Weights of a small mixture-of-experts language model, trained from scratch on English Wikipedia.
Size: vocabulary 8192, 87.4M parameters.
Experts: 32 experts in each of 17 layers, 256 GeGLU neurons an expert, 1 pick a token, a softmax router.
Below are experts of layer 13 (counted from 0) of a mixture-of-experts language model. Rows are named down (a neuron's output weights, with its number) and show model dimensions 0-63. Each number is 50 + 12 x the weight over its row's rms, rounded and kept within 0 to 99.
Before each expert's rows: a language model's description of what the expert responds to. This comes from a sample of Wikipedia text that the model never trained on.

# expert 13
It responds to: Hyphens in compounds. Hyphens, dashes and slashes joining compound words, codes and numbers, such as U-boat, Twelve-Day, under-18, I-20, SA-2.
down0:52 55 50 41 46 54 18 30 60 44 54 49 36 43 53 50 39 43 45 46 44 47 41 42 39 62 47 43 38 37 41 39 68 49 41 32 58 69 30 52 48 51 52 39 76 24 55 24 22 59 37 34 41 32 50 59 47 33 50 60 65 54 35 45
down1:39 58 59 47 23 57 49 50 73 35 66 47 42 71 66 63 51 65 27 12 45 44 58 58 56 60 41 44 36 47 55 42 26 34 58 43 49 70 75 43 53 63 37 40 47 26 80 51 45 61 55 57 59 47 52 46 71 46 44 58 55 40 58 40
down2:53 42 43 37 45 44 54 61 48 45 40 05 30 50 32 63 28 47 45 15 45 50 40 44 32 37 41 66 34 39 48 56 50 40 49 56 39 69 54 66 27 38 47 53 43 60 36 47 58 42 51 38 67 47 53 34 60 38 27 30 46 37 34 67
down3:62 29 67 64 72 55 54 71 68 41 57 76 42 52 55 37 61 48 65 54 39 47 63 56 66 54 53 44 48 61 63 46 42 55 41 58 62 48 62 53 46 62 63 55 55 71 43 55 64 31 57 53 79 53 35 57 64 43 61 65 52 48 62 71
down4:48 43 52 60 67 44 55 46 66 59 63 46 38 67 50 49 48 50 33 56 22 46 51 32 43 46 56 47 41 48 55 70 63 58 55 41 55 74 60 48 48 51 54 16 31 66 49 63 42 52 22 49 45 54 63 59 52 40 64 45 67 63 55 45

# expert 28
It responds to: Name-initial pieces. First pieces of proper names, mostly surnames opening a sentence in biographies, such as Allard, Stewart, Peters, Dylan.
down0:45 44 36 49 50 26 29 41 61 41 38 56 66 40 51 52 45 43 48 51 71 59 59 49 83 48 53 57 48 39 62 70 51 43 26 42 38 66 55 39 45 44 73 36 56 44 56 53 52 55 52 48 61 55 53 30 37 67 36 56 44 46 52 38
down1:51 54 47 48 42 32 38 36 57 43 52 62 57 28 50 61 67 55 21 59 38 60 55 73 49 46 33 32 52 51 62 72 35 45 44 50 67 05 46 27 52 60 22 66 51 36 51 48 44 42 54 41 68 42 21 58 65 48 35 50 49 34 50 33
down2:38 38 47 58 32 70 45 56 53 20 39 46 67 46 38 54 44 44 34 64 31 58 39 68 49 45 47 35 72 65 39 52 23 55 60 68 35 26 45 47 42 48 82 56 64 37 39 68 48 47 62 40 64 48 55 59 59 40 37 14 54 57 41 36
down3:55 60 39 33 44 37 42 42 62 46 42 40 55 48 70 61 59 56 31 59 55 54 55 68 63 31 44 33 67 35 35 30 65 55 48 32 56 68 70 32 45 27 66 56 39 35 54 49 54 74 47 21 41 67 56 69 47 49 52 57 55 43 44 45
down4:58 51 26 77 38 52 44 47 45 71 53 79 61 67 49 53 56 42 42 64 51 67 60 36 43 57 59 52 35 55 51 53 37 47 62 53 45 54 46 55 21 64 71 56 45 60 51 58 47 52 43 46 46 60 45 40 55 62 46 32 33 39 35 57

# expert 4
It responds to: Articles before descriptions. Articles like a, the, The after is, as or of, opening a description or title, such as "is a song", "Best", "Outstanding".
down0:48 92 27 30 43 59 39 43 26 69 43 34 41 25 67 64 40 41 40 50 50 47 35 38 46 49 54 48 34 55 58 51 38 33 36 50 60 73 34 43 48 53 35 40 52 51 40 53 41 51 36 47 45 40 28 49 43 46 35 40 56 46 52 51
down1:58 54 59 31 60 49 66 74 43 36 39 49 39 49 78 60 53 59 41 48 57 52 39 70 35 53 51 64 55 54 50 45 65 31 59 53 50 53 21 41 57 60 47 53 32 61 53 49 35 43 52 67 47 50 52 56 62 32 67 53 53 61 66 49
down2:57 65 48 55 45 46 52 64 48 57 55 52 56 40 42 46 52 61 49 71 52 71 21 53 57 62 45 42 54 29 59 61 55 61 68 51 61 68 48 41 45 59 51 47 66 48 49 63 53 75 51 39 68 35 77 56 40 35 43 74 62 51 60 41
down3:56 43 54 44 60 57 31 35 44 56 59 45 34 67 54 57 71 53 58 76 56 39 50 38 17 22 49 64 55 44 40 28 62 65 31 35 40 42 52 53 67 45 47 72 49 34 49 45 67 32 61 40 56 47 56 67 52 82 68 48 65 40 44 61
down4:44 52 47 39 39 59 57 67 27 55 33 51 67 13 50 47 49 59 60 60 62 49 37 55 55 39 46 28 48 46 57 51 63 51 60 54 75 43 41 53 36 51 47 48 50 27 42 32 49 44 60 35 52 61 49 17 50 56 60 45 56 50 43 44

# expert 29
It responds to: Prefix word starts. Word-initial Latinate prefixes like pro, pre, rec, ac in biographical and media descriptions, such as pro-secutor, pro-gressive, rec-ounts, adap.
down0:61 64 39 43 51 49 49 50 56 47 63 60 44 48 47 54 54 47 44 44 67 44 71 71 62 53 38 48 57 55 26 60 48 39 51 77 57 66 47 67 36 59 48 54 73 43 58 44 66 58 56 57 18 33 64 64 45 49 50 51 51 52 59 58
down1:36 37 53 70 51 31 47 55 28 38 44 78 48 45 38 49 55 49 48 54 52 60 63 48 46 37 49 34 34 50 26 58 36 39 62 43 61 38 61 59 59 27 32 47 48 82 32 55 51 27 49 48 38 36 35 64 40 43 49 53 35 34 50 61
down2:51 65 61 49 44 50 38 55 46 61 53 42 58 61 28 67 53 63 67 40 53 56 61 44 64 46 56 67 77 54 56 54 53 68 49 50 80 53 74 63 73 46 49 68 48 46 38 60 50 55 66 59 63 54 53 79 53 59 60 43 66 63 64 59
down3:60 60 46 54 53 53 45 52 38 44 49 14 60 33 47 38 46 46 51 61 46 66 38 47 57 35 41 50 27 36 53 28 68 50 44 44 62 45 34 57 53 49 38 32 38 67 45 62 72 49 51 46 57 27 27 50 63 50 52 61 62 66 40 31
down4:32 52 47 72 28 45 66 23 77 28 36 62 37 59 57 24 38 38 62 47 42 56 42 45 46 46 56 32 45 52 40 44 67 61 43 40 49 42 51 41 37 65 26 58 63 50 43 46 48 35 62 62 47 49 43 46 39 18 45 42 60 53 28 46

# expert 26
It responds to: Digits in numbers. Digits, commas and decimal points inside numbers in tables, statistics, areas, identifiers and prices, such as 5,843, .860, 326, £.
down0:43 40 55 52 69 38 45 26 48 45 45 63 59 35 29 49 51 42 36 49 57 47 57 56 60 58 70 55 38 57 56 33 31 48 29 72 43 48 45 48 37 34 34 62 62 54 61 61 59 52 38 55 44 38 42 56 41 46 48 47 60 51 40 59
down1:52 28 37 37 43 53 28 66 50 57 59 44 46 45 26 63 41 53 48 49 50 46 60 47 45 43 64 38 52 41 72 46 42 63 53 60 47 49 66 50 76 65 61 43 64 59 47 44 70 38 73 48 54 47 33 38 34 35 44 66 62 62 53 58
down2:43 29 49 39 45 58 39 64 54 63 67 47 38 26 56 56 36 40 44 73 32 48 58 45 49 52 51 31 51 34 70 53 54 53 50 40 30 61 32 45 38 28 32 48 39 68 58 42 45 46 70 65 48 58 53 39 60 72 41 71 52 46 37 55
down3:67 37 65 47 58 69 45 28 39 34 53 47 62 55 56 46 49 54 34 53 37 54 48 42 34 59 50 48 41 53 48 56 26 51 46 47 53 73 59 46 49 52 23 38 35 43 54 50 53 43 39 77 53 52 39 33 48 31 25 48 34 59 35 63
down4:37 69 71 60 46 64 48 45 55 55 68 27 43 48 53 55 51 52 44 60 51 44 53 67 60 51 56 47 63 67 38 68 34 62 52 50 31 55 69 52 47 67 48 55 54 67 73 49 32 51 46 37 48 42 43 33 63 49 61 59 48 34 58 44

# expert 19
It responds to: Place name continuations. Second parts of American city and state names and other word-final pieces, such as San Antonio, Los Angeles, New York City.
down0:63 63 31 52 49 58 37 55 44 54 46 26 70 56 54 44 47 62 36 52 34 50 53 56 65 62 46 53 53 36 40 47 49 55 06 41 67 51 32 62 53 48 39 48 55 46 37 48 52 26 58 58 60 44 54 57 27 54 37 30 53 55 50 31
down1:39 61 40 60 54 43 48 60 61 58 47 54 87 49 63 58 48 45 39 47 47 51 64 47 48 82 55 48 39 50 64 57 47 63 49 46 39 49 54 54 42 60 31 33 74 40 47 49 56 44 52 50 48 57 70 33 47 44 56 42 73 57 38 66
down2:59 53 50 51 41 36 56 65 42 71 45 61 57 50 51 32 19 43 41 47 50 48 60 45 32 40 39 46 64 40 40 36 57 38 69 51 50 35 50 38 41 58 52 45 26 50 45 57 42 39 27 54 36 31 61 34 46 33 35 65 44 65 55 53
down3:60 34 30 43 33 49 51 45 53 50 47 37 55 64 63 55 61 35 69 66 63 34 34 40 48 36 43 37 54 53 58 41 56 41 49 44 41 38 50 36 57 33 48 42 44 58 40 43 64 41 43 49 50 49 47 44 52 32 50 67 38 52 80 56
down4:50 26 56 69 55 67 42 53 52 37 45 55 51 63 44 50 31 62 61 62 43 45 24 37 75 48 43 68 75 55 40 62 42 38 38 63 65 53 56 48 47 82 42 42 60 47 52 62 47 52 54 59 63 27 50 64 52 53 54 44 71 43 47 57

# expert 0
It responds to: Proper-name first syllables. Opening pieces of place, team and club names, mostly in sports season and league text, such as Mil(waukee), Ch-el(sea), Wiscons(in).
down0:58 55 60 35 54 60 40 31 55 66 57 56 53 43 56 67 52 45 58 54 56 58 52 55 70 51 54 71 68 50 44 54 66 62 70 56 58 57 61 39 50 67 51 67 64 58 51 51 55 62 53 58 56 61 63 69 55 52 56 65 46 57 54 62
down1:56 42 61 63 53 33 45 57 48 77 65 51 63 42 60 42 51 58 64 56 49 58 67 55 39 65 54 43 64 29 70 58 49 43 48 50 49 39 69 69 63 47 51 52 46 54 57 41 57 39 52 42 41 52 44 63 64 62 61 58 64 35 67 37
down2:54 39 34 41 41 39 36 41 58 21 53 64 50 45 61 43 55 42 39 59 52 73 59 29 44 41 34 52 65 59 61 77 63 55 27 60 84 47 45 46 71 84 78 53 61 46 40 65 60 48 47 42 60 47 41 38 33 73 56 53 68 34 80 42
down3:57 37 38 46 55 45 52 41 54 44 62 49 38 41 39 60 39 43 33 57 44 53 40 41 42 43 60 42 56 44 53 63 44 42 56 49 53 41 40 58 47 30 35 35 69 52 52 52 46 30 38 43 55 27 39 63 37 61 38 55 53 67 33 29
down4:59 42 76 33 52 52 64 33 58 55 33 34 53 70 55 56 74 68 59 61 48 57 58 74 42 48 47 64 67 34 63 35 48 43 38 50 66 59 53 60 68 59 54 62 49 56 87 54 69 36 40 36 46 47 51 56 39 53 70 50 65 50 61 51

# expert 21
It responds to: Slavic and South Asian name syllables. Inner syllables of Slavic, Turkic, Indian and Arabic names, such as -ovi-ć, Mark-ović, Des-hpande, and letters like č, ć, ș.
down0:32 51 45 57 43 50 36 39 57 35 59 68 64 44 41 33 39 57 28 42 80 52 47 63 51 58 48 63 56 75 67 48 26 59 38 46 69 46 36 56 55 52 42 40 58 61 57 55 34 63 44 32 46 39 48 44 45 40 60 71 55 47 57 68
down1:38 51 47 41 44 53 62 49 59 57 46 41 65 32 54 72 67 76 56 49 56 49 67 55 48 40 57 39 56 62 51 37 62 51 48 35 51 55 50 30 38 26 17 53 61 33 39 36 63 32 42 38 64 65 46 44 62 58 42 30 59 29 48 57
down2:52 51 40 66 51 59 54 47 54 65 57 36 59 39 58 58 46 39 39 46 44 45 37 37 37 52 42 40 42 49 51 30 50 37 73 32 42 49 43 47 42 24 57 34 47 21 63 26 34 42 31 42 33 55 55 22 49 45 62 42 51 13 48 28
down3:41 41 62 57 54 55 48 65 59 60 57 55 45 59 42 49 48 52 41 67 53 51 35 40 66 74 48 44 52 40 55 67 78 49 53 61 32 56 59 41 67 66 52 57 45 51 56 43 41 48 43 41 49 61 41 49 62 65 38 51 59 50 49 42
down4:33 54 43 51 49 47 64 31 31 53 39 39 44 23 65 54 56 52 50 44 44 56 71 33 47 54 52 43 32 66 40 24 59 66 55 58 68 27 56 47 42 46 50 45 27 47 49 47 39 48 54 59 36 47 75 49 46 56 52 43 46 66 52 38

# expert 25
It responds to: Numbers and years. Number pieces, especially year starts like 200, 199 and goal minutes in match reports, such as Santi 30', 85'.
down0:53 36 36 49 46 52 40 53 33 53 50 63 57 52 34 53 40 32 54 54 45 50 80 60 37 42 45 53 58 61 45 61 50 47 45 55 48 69 46 37 48 59 65 61 45 67 50 56 61 43 14 37 38 39 53 53 51 47 64 57 55 23 50 40
down1:55 51 61 34 56 54 58 46 41 26 60 45 37 59 41 36 57 46 31 64 53 52 57 40 46 36 26 53 55 41 35 42 36 32 34 52 45 23 26 37 33 64 58 52 71 27 35 50 54 53 59 57 93 28 63 39 62 29 38 74 36 48 55 58
down2:58 64 61 57 53 42 43 59 58 49 57 44 42 53 70 36 63 60 33 59 52 56 58 55 16 42 67 47 44 46 37 54 45 52 72 54 46 53 60 50 33 50 39 64 28 54 40 45 57 55 44 44 46 34 31 47 63 61 59 60 31 26 38 65
down3:62 58 72 54 47 46 59 57 59 48 20 58 44 49 33 46 53 56 60 58 43 56 50 69 38 46 52 33 50 46 32 60 61 56 52 31 34 41 32 66 29 61 53 66 70 43 49 44 50 58 44 37 36 45 50 60 58 37 65 38 71 40 47 35
down4:64 68 61 42 44 59 53 50 52 68 54 35 58 40 51 59 50 48 64 70 57 67 45 54 63 68 64 41 55 58 72 50 58 55 59 38 48 43 58 58 68 59 48 52 54 46 26 52 50 68 56 57 50 47 62 50 62 37 28 34 48 61 56 57

# expert 24
It responds to: Table header and cell values. Cells in wiki tables, including header words like Result, Notes, Votes, Total, plus numbers, percentages, dashes and blank cells.
down0:40 47 56 55 52 33 63 44 32 61 56 59 39 48 67 56 50 74 49 56 47 45 52 49 54 50 50 38 45 55 47 38 36 60 45 49 24 77 55 34 58 58 36 26 43 43 69 35 44 47 67 49 34 54 61 34 53 50 34 62 27 53 47 49
down1:22 27 53 25 28 29 34 37 31 41 44 61 47 45 71 67 46 55 49 55 35 39 31 65 57 60 42 39 40 19 59 22 50 51 20 39 23 45 52 51 26 44 50 31 44 59 58 56 49 49 39 46 49 39 60 42 63 53 33 46 52 42 45 41
down2:60 61 41 39 68 53 66 72 79 58 66 66 73 72 51 71 51 48 63 49 52 50 69 49 50 50 51 38 60 50 47 60 52 52 44 41 44 30 59 46 37 67 68 54 52 49 52 44 45 34 61 56 47 61 61 57 59 57 46 39 57 57 35 49
down3:45 53 54 54 14 46 52 72 45 06 56 41 46 38 41 65 38 48 28 47 64 63 51 43 61 48 25 48 25 61 49 48 41 54 51 62 55 70 47 44 51 62 54 42 39 31 23 37 51 58 54 39 39 33 73 64 33 37 58 35 57 51 28 56
down4:42 79 54 56 53 62 50 50 61 43 58 50 25 35 53 51 36 56 40 65 32 57 45 37 38 45 42 56 41 72 58 36 67 39 38 60 49 39 46 38 56 44 37 64 46 53 67 51 54 39 63 54 44 79 55 38 61 46 43 70 54 51 49 37

# expert 2
It responds to: Short fragments, discourse words. Short word pieces like in, on, er, or, an inside words, such as w-on't, pri-or, in-scribed, plus discourse words like however, that, there.
down0:52 37 57 60 32 49 64 54 81 48 51 37 34 56 52 68 46 46 62 45 64 56 59 54 59 57 40 54 66 82 75 53 70 53 41 42 59 58 66 39 34 46 54 45 68 67 40 61 38 25 58 45 48 50 51 54 45 42 67 50 44 32 49 50
down1:37 37 57 54 27 58 78 59 54 40 62 54 59 51 41 60 39 55 23 66 40 68 53 53 65 41 43 42 48 32 55 31 24 49 53 59 40 57 57 68 66 54 24 41 51 65 32 38 49 45 47 60 60 38 66 44 53 34 75 58 45 63 54 49
down2:46 33 55 52 66 53 39 50 38 54 30 35 59 35 58 38 44 50 46 58 55 43 45 27 60 48 66 50 53 37 29 59 50 59 56 59 42 41 53 48 49 25 64 34 45 41 31 56 47 45 44 33 61 34 48 44 44 55 48 55 62 56 58 29
down3:35 43 37 73 37 48 46 38 71 60 34 46 41 41 60 47 63 27 60 42 41 43 48 57 75 32 47 34 43 67 61 40 49 44 41 50 45 39 33 63 38 60 42 50 46 58 49 63 41 52 61 41 52 30 44 51 38 62 40 74 54 56 61 48
down4:40 53 81 53 45 66 37 56 50 56 62 62 53 62 39 65 51 55 53 53 43 47 59 47 52 55 48 74 62 58 54 53 45 57 54 71 61 37 47 56 48 40 37 67 69 19 57 58 59 63 55 42 33 43 68 76 43 42 53 47 43 51 69 55

# expert 5
It responds to: Infobox field labels. Field names and section headings in infobox-style key–value lists, such as Location, Country, Place of birth, Genus, Personal details, College career.
down0:39 53 43 52 66 56 53 56 40 43 47 33 29 20 42 44 36 54 37 42 36 46 42 57 46 60 62 38 82 46 26 47 53 48 47 44 52 32 49 67 61 39 28 58 34 68 35 44 12 41 50 53 40 31 47 36 51 52 29 50 46 60 47 60
down1:53 78 53 55 57 33 36 65 49 62 56 63 59 70 62 31 46 63 52 42 31 49 18 43 47 55 63 56 59 69 62 58 28 43 71 52 77 17 65 47 47 55 37 38 47 36 62 49 43 48 56 64 63 66 48 32 42 45 53 42 70 30 57 44
down2:52 51 33 48 60 29 48 73 44 42 49 51 67 40 55 52 51 51 65 62 42 46 56 65 56 56 55 68 47 39 46 52 54 52 31 59 45 82 59 50 31 50 82 49 28 42 62 39 61 50 48 68 43 45 34 46 63 45 77 44 46 22 42 43
down3:42 44 35 51 42 37 38 53 33 66 56 60 42 43 48 45 43 56 57 38 43 41 48 26 37 54 43 58 35 49 42 46 29 40 50 56 33 30 50 50 44 51 48 39 41 59 33 39 41 51 43 55 50 39 41 46 35 34 45 45 46 65 37 44
down4:66 66 39 46 60 46 72 58 45 63 59 28 41 42 57 40 42 43 32 71 47 46 47 28 36 42 55 54 70 36 35 46 50 40 35 62 59 38 48 46 36 56 52 45 33 64 59 64 52 52 45 51 35 69 51 43 47 69 57 53 55 45 51 43

# expert 9
It responds to: Personal surname pieces. Given names and surname fragments of people, often after Mc or a first name, such as Matt, Steve, Mey-r-ick, Jen-kins.
down0:62 52 62 33 47 57 60 64 54 68 43 48 19 44 30 44 46 57 43 55 65 64 42 66 36 56 60 67 67 46 63 43 46 55 58 37 60 38 64 53 66 42 40 57 52 42 45 46 32 57 55 71 55 64 44 50 34 55 33 56 50 55 40 62
down1:48 56 38 50 54 60 52 49 52 60 46 45 34 81 61 58 70 57 46 47 37 28 45 53 57 55 39 59 46 43 39 37 67 61 36 46 49 53 63 43 75 67 40 48 73 49 57 56 42 63 61 47 62 74 47 80 47 54 56 46 25 61 61 58
down2:71 39 48 46 72 36 62 34 44 69 49 56 46 49 44 65 50 58 68 74 48 35 42 47 42 38 58 60 49 38 26 46 28 68 54 51 42 36 50 51 50 42 60 40 45 62 45 39 47 30 56 33 54 49 28 49 56 44 36 54 64 54 64 62
down3:45 30 46 32 48 31 49 58 67 42 62 50 72 26 40 73 45 46 49 45 55 43 47 34 30 64 38 83 64 26 58 48 51 43 65 37 34 66 47 64 55 65 46 25 50 44 27 78 63 34 57 58 58 35 65 75 51 40 63 36 64 48 54 48
down4:55 61 34 54 44 56 40 28 55 47 49 26 49 28 50 55 43 51 46 30 51 53 46 48 35 24 37 38 48 29 44 48 29 66 34 52 60 34 42 23 57 53 32 27 42 35 62 48 53 30 48 42 29 32 58 49 41 49 62 51 57 25 33 44

# expert 12
It responds to: Word-final pieces in titles. Final pieces of names and titles that end a capitalized name, often in tables, such as Lod-ge, Tra-il, Hall, Bunn-y, Avenue, Creek.
down0:62 72 39 62 62 51 50 70 50 35 39 55 58 40 50 46 30 68 51 74 59 55 57 55 49 55 56 36 45 29 58 51 40 75 63 30 43 69 49 29 56 47 52 61 53 49 47 41 46 61 66 45 53 49 39 36 49 43 41 42 46 51 48 60
down1:46 62 42 59 58 39 47 33 35 45 47 70 86 41 63 60 33 45 54 43 53 51 67 48 55 50 35 68 47 27 46 50 61 44 45 45 54 26 36 48 29 22 66 58 51 74 45 57 39 58 65 51 53 52 56 66 46 56 53 56 57 44 52 41
down2:55 69 46 52 45 22 61 57 45 57 51 52 57 46 45 75 76 50 49 60 58 43 57 65 43 55 45 51 62 41 52 42 50 44 70 45 57 70 42 52 67 54 61 52 76 51 51 57 39 67 45 61 75 41 57 57 48 55 51 44 54 76 68 57
down3:41 39 41 88 33 45 52 59 50 62 69 36 63 31 55 66 51 44 40 46 59 55 30 27 41 56 48 54 58 49 60 62 50 63 40 38 49 55 42 53 51 31 67 39 65 31 51 44 44 33 51 24 33 56 53 70 39 68 63 67 55 76 40 39
down4:57 47 40 39 42 47 54 65 52 60 48 48 69 53 59 50 84 63 62 55 65 61 67 76 75 59 38 44 31 60 65 68 43 66 56 65 53 49 73 53 59 70 44 66 57 30 50 63 65 61 24 43 58 54 48 59 68 71 55 61 72 66 44 28

# expert 17
It responds to: Date prepositions. Prepositions introducing dates, times or topics, mostly on before dates ("held on 8 September"), plus On, upon, during, regarding, according.
down0:33 41 52 36 70 60 42 41 54 74 54 35 41 48 60 36 49 31 46 58 49 62 57 43 41 18 46 50 59 35 37 38 38 53 59 72 54 42 62 41 57 24 42 33 47 69 37 53 50 34 41 48 20 40 44 67 65 53 57 58 23 47 43 62
down1:34 44 51 41 86 46 54 65 30 50 47 59 43 33 39 71 37 54 43 32 52 52 68 44 48 55 57 56 45 51 52 48 45 39 66 44 37 41 54 52 61 66 36 48 61 49 38 59 40 57 34 41 29 59 28 56 52 10 58 28 53 48 43 40
down2:58 62 76 47 29 63 44 34 53 55 51 47 48 29 55 46 24 56 64 60 52 47 56 57 52 49 31 73 54 49 62 57 56 57 46 34 58 42 55 36 40 46 50 43 57 35 55 29 60 41 55 22 48 55 38 31 54 39 47 67 58 45 53 50
down3:39 48 51 80 54 50 54 54 57 18 45 32 62 47 43 63 53 50 54 51 58 65 49 56 41 55 49 59 54 48 68 56 52 44 46 51 45 45 31 74 58 39 40 68 60 58 59 38 41 39 56 25 62 65 68 32 51 62 52 78 60 44 52 49
down4:36 49 33 50 29 54 46 45 52 23 41 66 46 53 53 58 43 65 29 63 42 54 50 22 47 39 60 51 28 37 28 53 62 46 52 44 44 43 40 38 38 30 58 47 61 58 51 65 63 69 54 74 39 42 35 30 54 39 49 48 45 39 42 57

# expert 16
It responds to: Possessive determiners. Possessive pronouns his, their, her, its and possessive s, plus the next modifier in life stories, such as his career, their mistake.
down0:37 41 40 79 48 52 55 40 34 44 74 41 45 59 74 48 31 36 46 58 62 50 74 64 43 62 55 56 48 67 49 49 54 66 60 66 50 76 70 63 55 45 38 68 35 60 84 48 44 64 59 59 53 45 45 43 43 54 68 67 65 48 63 52
down1:52 63 65 37 52 46 41 51 58 59 62 41 35 44 37 81 47 41 44 44 35 36 58 43 71 32 44 41 34 34 53 26 35 40 39 40 20 19 79 58 33 21 50 49 59 51 58 29 36 60 64 58 38 60 52 37 37 37 54 62 41 57 63 47
down2:52 34 33 64 64 50 48 34 47 48 41 62 39 49 56 47 31 52 55 36 69 43 44 48 61 47 77 47 28 69 48 58 23 60 38 49 75 64 44 55 59 43 57 65 63 56 34 49 41 40 46 61 48 68 44 44 49 58 69 74 50 59 21 49
down3:32 58 38 56 64 57 40 45 53 36 50 56 49 42 51 49 39 38 63 71 49 58 27 56 50 68 55 66 27 43 45 48 47 52 51 61 37 64 64 76 66 28 53 57 46 33 49 58 32 63 57 50 44 52 64 46 23 68 54 62 58 54 49 32
down4:30 17 36 39 40 45 60 63 61 61 33 31 52 57 70 26 50 34 36 42 39 63 19 60 48 56 42 47 45 59 54 65 66 49 54 66 46 40 59 42 59 47 40 24 40 62 44 34 48 61 54 59 35 53 41 58 60 49 45 45 54 59 47 74

# expert 10
It responds to: Place and relation prepositions. Prepositions like at, of, in, against, from after verbs or nouns, often naming venues, clubs or opponents in sports careers.
down0:86 65 42 41 44 32 59 35 59 38 37 47 51 30 43 35 42 28 35 14 50 53 46 50 40 31 47 49 50 32 32 38 35 36 59 45 45 32 64 60 28 35 44 49 37 45 44 34 36 44 33 62 47 70 40 55 42 44 40 43 68 37 52 63
down1:28 50 50 43 55 61 48 52 49 41 59 39 38 37 48 57 57 58 51 61 42 36 60 62 43 64 40 43 32 42 41 54 51 42 57 40 51 58 35 59 51 52 38 65 27 66 57 40 68 46 47 31 77 37 63 42 51 26 48 41 60 39 42 34
down2:69 36 57 33 66 36 31 36 40 58 65 47 43 56 35 54 51 48 60 28 55 56 45 40 51 48 49 44 52 70 39 85 58 55 43 41 47 54 53 46 51 42 52 30 65 37 74 52 38 55 50 46 49 70 46 47 70 67 42 48 38 58 46 48
down3:36 55 65 63 71 68 38 55 45 69 31 41 57 39 48 46 51 51 50 61 77 62 72 67 64 31 47 43 62 56 61 50 58 76 62 48 71 39 70 53 55 56 66 53 53 34 63 47 68 54 49 62 57 40 68 58 64 54 61 49 32 49 70 57
down4:61 50 50 37 43 42 43 59 16 52 57 64 52 40 59 42 53 45 56 37 40 36 55 63 71 53 32 61 35 72 70 42 54 46 30 46 56 53 22 28 36 32 39 81 45 36 40 42 54 43 30 45 44 53 27 54 47 38 44 45 31 60 32 47